Experts of a small language model: 657M tokens, 5039 steps.
Below are experts of layer 5 (counted from 0) of a mixture-of-experts language model. Rows are named router (the router's row for the expert) and show model dimensions 0-159. Each number is 50 + 12 x the weight over its row's rms, rounded and kept within 0 to 99.
After each expert's rows: a language model's description of what the expert responds to. This comes from a sample of Wikipedia text that the model never trained on.

# expert 25
router:43 31 42 39 70 44 48 35 41 29 44 39 66 36 64 38 55 35 53 52 55 43 57 50 45 92 64 43 60 61 55 48 74 54 49 48 41 50 46 54 51 54 44 54 54 47 48 52 59 38 14 45 43 47 51 31 72 44 57 48 48 43 47 54 51 62 16 49 52 45 54 30 31 49 46 81 55 52 47 77 62 59 55 42 43 43 48 56 31 51 48 47 42 65 55 54 54 52 61 43 37 60 55 78 47 51 42 56 49 27 23 58 63 41 50 59 45 47 32 35 28 46 70 58 43 45 51 30 46 47 62 41 41 41 43 46 53 57 40 42 54 46 54 53 49 61 62 32 41 34 43 66 41 60 53 56 44 75 36 84
What it handles: Section heading words. Words and closing == marks inside Wikipedia section headings and titles, such as Early life==, career==, Release history ===, See also==.

# expert 36
router:58 48 24 33 59 72 45 59 36 38 56 50 35 53 72 36 55 27 52 50 57 40 49 47 51 63 69 43 54 62 59 60 59 58 42 38 50 53 57 52 64 52 31 50 46 52 58 41 54 46 55 66 32 38 63 32 78 42 36 73 37 59 51 55 48 44 36 48 60 46 51 49 53 49 56 61 21 49 33 54 28 50 44 33 34 35 63 50 56 57 63 48 62 72 57 50 67 40 69 52 47 48 59 58 34 42 47 43 64 45 43 26 54 42 55 55 45 22 50 45 44 38 61 34 29 46 50 43 37 49 32 72 33 43 26 45 54 45 40 37 61 32 79 69 36 46 43 34 42 34 27 59 35 48 39 50 41 48 50 64
What it handles: Table and census fillers. Line breaks, pipes, and function words in tables, census figures, and election results, such as "a change of from", "at BYU".

# expert 55
router:41 28 40 64 49 62 59 49 57 36 43 40 47 46 48 42 40 61 67 63 61 76 50 25 56 69 62 56 60 45 46 60 43 58 35 32 30 69 46 39 58 32 42 55 47 70 45 29 38 50 33 41 67 35 46 57 69 49 40 46 61 54 65 51 59 43 51 47 75 44 66 20 42 61 51 75 37 40 54 45 38 46 53 40 45 30 57 52 52 46 61 56 65 55 68 44 60 51 49 59 35 46 56 69 49 63 30 48 69 41 75 42 60 59 53 48 40 43 49 36 50 57 52 67 62 26 52 50 40 52 53 67 37 35 42 42 59 48 34 31 30 42 63 69 57 47 41 53 30 35 43 70 53 50 53 62 59 59 22 46
What it handles: Quotes, brackets, dashes. Punctuation pieces such as quotation marks, apostrophes, opening brackets, dashes and asterisks, and the word piece right after them, such as ’, —, (T.

# expert 7
router:33 45 24 42 72 67 44 68 45 36 37 33 45 28 49 44 36 20 55 79 35 56 41 45 47 44 66 49 77 66 47 48 51 62 55 37 49 44 64 63 56 48 46 55 39 51 46 56 74 46 19 65 51 54 76 44 43 41 52 48 44 55 44 36 26 54 35 48 60 40 49 43 50 49 43 54 30 41 39 61 57 47 48 47 41 38 42 62 63 35 41 45 45 54 59 33 50 63 70 49 56 55 30 70 54 47 57 71 58 37 60 48 58 43 56 44 40 35 54 49 42 47 54 33 41 55 44 48 24 48 41 55 58 26 75 49 48 19 34 43 47 38 56 57 54 65 48 48 42 39 54 57 42 65 36 34 59 54 41 71
What it handles: Sentence-opening prepositions. Prepositions and subordinators that open a sentence or clause, often after a line break or period, such as In, After, During, Upon, since.

# expert 58
router:29 42 39 45 62 52 61 42 33 38 49 49 68 46 60 50 57 40 37 59 50 42 27 54 74 83 57 61 61 64 61 47 57 66 37 47 50 62 55 47 51 48 35 36 42 77 48 52 45 53 30 54 48 50 59 44 47 37 50 49 40 73 54 42 51 43 45 34 74 29 44 44 41 59 37 45 42 56 36 54 51 75 56 25 42 23 53 60 47 47 45 51 44 55 70 43 56 58 66 30 42 53 38 48 53 61 50 64 59 25 47 49 58 55 52 53 39 60 40 55 24 37 56 62 31 27 46 35 54 41 38 88 38 38 47 41 41 37 55 34 47 54 70 64 38 44 38 59 38 45 40 36 48 55 52 36 64 57 54 72
What it handles: Surname endings in tables. Final pieces of personal names, often Asian or Slavic, in sports and results tables, e.g. "Han-Jun", "Federer", "Iliev", "Jr.".

# expert 24
router:31 46 30 64 61 39 47 48 36 36 45 37 49 35 54 43 38 34 54 45 49 53 32 36 43 56 48 50 61 48 58 53 51 74 62 44 28 67 69 53 62 39 48 55 39 45 31 34 58 63 28 44 41 48 52 37 51 44 54 60 41 55 52 19 48 75 36 54 67 49 37 38 51 60 58 53 44 37 44 57 24 47 52 41 61 53 43 40 34 36 41 68 62 59 49 47 59 47 63 52 58 36 55 78 56 66 43 47 77 38 52 52 55 34 55 56 51 51 67 51 47 70 64 38 54 20 66 59 63 34 30 61 48 40 52 51 55 55 13 54 48 42 39 62 54 40 45 45 35 39 31 53 45 71 57 57 44 79 45 55
What it handles: Past participles. Past participles and -ed endings in passive or reduced clauses, often before by, such as operated, based, designed, built, replaced.

# expert 41
router:29 46 33 46 51 74 46 44 46 29 63 20 46 33 67 44 60 41 40 64 59 44 52 53 56 56 59 61 73 51 48 39 59 62 42 42 32 56 54 34 69 38 37 52 41 66 55 39 63 62 42 71 39 45 63 33 63 25 53 51 50 60 57 35 54 39 45 38 63 32 42 32 33 58 50 59 32 48 32 53 43 60 63 55 52 39 52 63 53 46 61 60 50 61 40 20 41 62 54 56 50 41 50 55 47 50 60 76 65 37 42 51 52 52 69 49 47 50 53 41 47 60 53 59 46 24 72 44 47 54 63 61 69 39 59 54 65 43 33 41 42 43 51 57 31 50 32 19 52 34 46 65 46 56 55 66 54 54 29 79
What it handles: Capitalized name starts. Opening capital fragments of proper names, often foreign teams or institutions, like Le-ipzig, Bel-ediyespor, Gram-mar, Res-ources.

# expert 9
router:44 42 45 37 59 55 52 42 48 45 28 41 51 28 52 42 41 60 60 62 63 54 34 35 59 54 57 44 48 48 68 29 60 64 48 39 61 60 48 53 58 58 42 77 32 60 30 50 51 36 46 74 59 51 54 06 72 46 49 53 64 53 68 54 49 59 37 46 55 49 38 31 39 68 50 61 41 36 39 51 44 40 49 50 53 48 42 65 49 62 60 53 51 50 67 37 52 62 55 50 37 35 42 61 39 29 59 75 71 35 43 43 75 45 43 57 29 42 46 46 49 52 56 47 37 36 64 57 50 50 53 64 44 22 50 31 48 40 51 34 50 63 46 41 31 48 52 53 47 41 55 45 62 79 40 59 46 53 27 83
What it handles: Citation punctuation. Closing parentheses, periods and commas in bibliography entries, especially after author initials and years, such as (1935)., et al., (2000.

# expert 21
router:43 38 42 62 70 44 53 53 45 46 40 35 66 29 57 28 57 70 52 28 48 56 53 54 53 63 59 52 72 63 60 51 68 55 44 53 33 64 49 65 42 48 58 58 25 57 50 41 67 57 16 45 67 70 61 41 54 51 59 31 54 58 71 30 35 52 29 51 50 44 34 51 41 39 65 54 48 43 54 44 50 54 49 48 39 44 46 64 60 38 51 84 66 52 62 48 49 56 61 27 46 53 56 63 46 35 50 50 72 43 54 38 58 50 56 57 45 56 62 39 57 54 52 68 30 56 44 50 54 56 47 75 51 45 38 64 62 46 25 42 41 50 39 52 46 53 43 46 23 15 54 58 50 63 72 64 42 41 29 41
What it handles: Coordinating conjunctions. The conjunctions and, or, but and the article a linking nouns or clauses in running prose, as in well or reservoir.

# expert 34
router:26 49 44 42 43 55 44 50 18 39 54 40 49 42 60 57 59 56 53 61 41 30 22 69 67 59 69 43 67 41 48 61 54 65 43 57 57 71 55 30 60 43 50 45 32 49 63 38 50 57 37 70 43 49 55 51 55 51 63 43 46 66 68 30 46 50 48 39 74 43 34 35 22 57 52 68 37 50 52 54 44 43 47 42 49 37 45 55 34 57 64 53 79 44 56 22 34 53 52 39 44 46 47 62 53 32 54 70 62 40 49 48 55 60 40 64 31 36 44 41 17 46 56 49 36 17 36 36 49 46 51 74 59 41 61 50 37 43 50 48 45 47 54 51 24 40 39 42 34 44 50 50 59 60 47 53 56 52 45 66
What it handles: Middle syllables of surnames. Word pieces inside foreign or unusual surnames after the first piece, e.g. "Mc", "Chol-mond-eley", "Georg-ak-opoulou", "Gl-oss-op".

# expert 37
router:44 47 38 61 56 45 60 55 47 33 37 38 60 29 44 40 55 43 50 42 47 46 40 32 64 63 69 60 68 45 33 47 70 56 51 48 46 92 41 52 46 54 24 47 60 48 36 33 69 52 33 68 74 43 58 38 63 52 51 35 43 59 54 57 49 61 37 36 49 52 54 28 51 47 48 56 35 51 49 65 40 56 54 27 37 41 52 38 38 57 38 50 52 49 65 30 41 56 56 45 24 47 36 55 54 56 23 54 52 52 63 43 60 38 39 48 35 28 22 54 48 35 62 31 20 46 60 45 59 53 55 77 46 57 34 34 69 65 61 39 47 48 56 52 36 54 56 43 38 35 61 44 54 54 48 57 33 62 49 63
What it handles: Counted nouns, percentages. Plural nouns after numbers and percentage figures in statistics, such as two children, one star, 8%, members, students, players.

# expert 27
router:51 19 35 39 64 61 46 63 33 36 51 51 55 34 50 54 46 37 56 77 55 46 19 33 34 55 49 41 49 66 59 58 55 76 49 33 40 68 59 56 56 51 42 60 37 69 57 55 69 54 30 57 47 55 61 41 57 60 56 64 24 62 42 60 47 62 38 38 56 41 53 42 54 41 35 50 30 38 50 56 28 66 69 48 61 33 43 50 43 33 43 54 53 65 56 47 51 48 81 53 45 49 47 41 38 55 43 78 76 45 66 40 58 46 48 63 53 32 51 57 46 64 53 45 54 26 62 44 43 51 40 56 51 16 58 65 48 51 37 45 54 50 61 54 58 69 57 32 48 53 42 48 48 46 54 34 33 47 31 67
What it handles: Linking prepositions. Prepositions and connectives after a comma that introduce phrases, such as including, along with, such as, despite, after.

# expert 4
router:58 49 41 52 60 41 57 59 48 51 38 39 39 46 87 48 59 58 47 66 53 59 37 35 66 60 58 60 49 61 40 46 71 53 53 47 51 43 67 46 39 41 46 53 41 56 45 48 77 49 41 68 46 62 63 38 60 55 57 43 48 55 67 52 34 49 12 35 49 40 33 46 41 52 68 71 31 35 53 74 44 60 61 57 56 49 41 61 40 50 44 39 51 63 66 34 60 59 58 50 42 45 38 42 34 67 40 62 54 20 43 52 70 43 49 41 48 27 63 39 24 43 60 47 30 37 60 46 56 57 52 58 54 25 43 58 49 56 46 50 53 47 55 59 39 46 34 51 29 25 55 49 59 78 63 59 44 52 25 69
What it handles: Commas after list items. Commas, semicolons and closing parentheses ending a name or number, e.g. "County,", "6–4,", "1995),", plus capitalized words like New after them.

# expert 2
router:51 53 28 70 78 42 65 49 40 57 40 30 44 37 73 36 48 43 33 49 40 47 31 42 64 59 53 54 53 52 33 36 82 61 54 57 48 56 75 57 62 67 45 55 44 46 61 48 42 68 40 48 64 65 72 40 60 41 50 45 53 56 55 29 27 49 43 57 47 31 39 50 53 50 57 59 34 40 47 51 47 69 82 44 34 38 50 59 42 56 41 53 39 60 58 41 60 47 70 39 54 56 32 60 43 47 49 68 66 42 42 47 53 39 30 41 61 40 47 59 37 41 65 57 47 44 46 40 37 63 50 55 58 41 36 31 39 51 58 51 20 53 69 60 49 52 60 43 56 43 20 80 50 73 48 52 52 50 33 47
What it handles: Sentence-opening subjects. Sentence-initial subjects and line breaks starting new sentences or paragraphs, especially in shipwreck lists, such as The, He, This, However, was.

# expert 54
router:26 46 47 50 88 40 38 62 35 42 50 26 62 49 59 45 44 50 63 49 33 56 49 48 73 54 52 42 57 52 42 37 55 49 52 50 50 51 74 60 49 46 39 53 57 42 53 35 45 22 43 66 68 39 66 32 59 49 54 44 46 40 51 43 59 47 26 38 69 37 47 36 41 32 42 60 60 51 46 53 31 59 60 40 39 40 43 52 60 36 64 73 51 47 61 52 52 56 58 45 23 46 49 44 51 52 32 52 51 35 38 41 61 50 59 60 48 39 47 51 30 35 80 40 46 32 48 60 34 55 32 64 40 29 59 47 77 42 35 49 26 49 66 54 33 50 49 18 35 48 55 58 62 69 35 55 51 65 46 56
What it handles: Line-initial words. Tokens at the start of a line or passage and taxonomy labels, such as Species:, Family:, -idae, Arthropoda, and first name pieces.

# expert 48
router:39 50 32 49 66 62 68 53 56 42 58 34 52 44 59 49 38 49 43 63 67 61 42 42 64 57 70 47 51 59 49 33 75 52 35 34 49 53 50 61 62 50 35 62 37 58 58 49 51 42 54 43 53 36 53 30 77 36 46 49 59 56 75 53 38 30 40 56 84 37 49 24 47 49 49 76 48 46 39 61 45 52 66 44 55 26 57 53 51 55 50 57 45 65 47 42 45 59 67 38 27 35 57 56 57 47 46 50 62 45 48 41 60 68 60 65 51 28 59 47 51 64 51 53 53 39 58 61 29 52 61 47 41 44 56 51 71 55 29 41 48 77 65 78 50 57 31 23 35 45 50 50 40 61 45 72 45 50 30 73
What it handles: Titles and degree words. Rank, degree, and honor words opening a title or name, such as Bachelor, Lt, National, Best, Senior, Vice, Super.

# expert 44
router:53 29 28 38 62 59 43 58 50 51 63 30 37 47 67 42 49 14 45 51 48 53 49 36 53 66 60 45 52 60 39 45 54 69 51 46 66 53 68 46 54 56 57 58 59 55 45 50 71 51 33 53 45 51 44 37 58 34 38 62 48 43 61 66 51 47 10 34 50 36 46 49 40 49 65 56 46 45 43 65 56 45 66 43 54 35 56 60 44 49 69 48 43 70 59 36 56 52 65 47 42 42 72 63 47 29 51 42 61 53 30 50 68 54 40 60 40 46 48 51 25 42 81 39 40 16 40 37 40 68 57 60 65 25 49 60 62 49 41 51 40 38 48 54 48 67 47 28 35 33 57 45 47 59 40 61 45 76 49 53
What it handles: Infobox fields and headings. Infobox field labels, section headings and table separator rows, such as Born:, Species:, Country:, See also, information.

# expert 22
router:44 43 26 42 57 45 49 42 49 45 44 41 66 32 44 40 40 27 59 56 42 51 53 35 52 57 49 71 50 45 53 41 60 52 49 50 47 49 76 45 52 45 54 41 42 57 40 29 60 59 41 63 41 32 63 36 57 35 34 72 45 44 58 47 53 59 43 44 79 48 49 39 51 64 52 56 57 58 31 64 35 62 43 53 53 32 48 57 37 24 54 85 47 71 59 46 55 40 89 44 50 39 52 66 66 49 50 57 36 37 49 35 52 65 40 47 49 34 63 33 44 48 83 52 35 31 53 52 41 51 47 61 72 51 34 49 44 43 26 51 58 40 54 82 55 52 30 48 46 26 61 49 52 65 46 53 47 40 40 61
What it handles: Prepositions of place and agency. Prepositions and labels introducing a place, origin or author, e.g. in, by, from, at, "born", "located", "Location:", "Country:".

# expert 33
router:55 41 40 65 66 58 58 49 47 47 31 36 63 35 52 39 47 35 59 55 44 61 33 58 52 51 74 56 74 40 48 54 54 60 57 31 64 66 54 48 71 55 52 56 58 55 44 24 62 57 25 63 58 41 49 54 59 38 43 46 37 66 58 33 46 57 49 50 49 52 45 41 31 64 56 56 37 44 59 65 43 39 63 18 47 57 37 67 50 63 46 43 49 64 52 40 64 61 72 37 41 45 27 40 38 51 52 67 86 11 44 34 45 40 55 59 17 68 48 50 49 58 75 66 50 48 51 35 53 56 51 59 54 47 46 61 46 48 51 51 30 61 53 43 48 48 60 41 34 45 48 47 45 70 58 52 53 67 34 66
What it handles: Quoted conversational speech. Common verbs and pronouns inside direct quotations and song titles, such as do, like, you, want, know.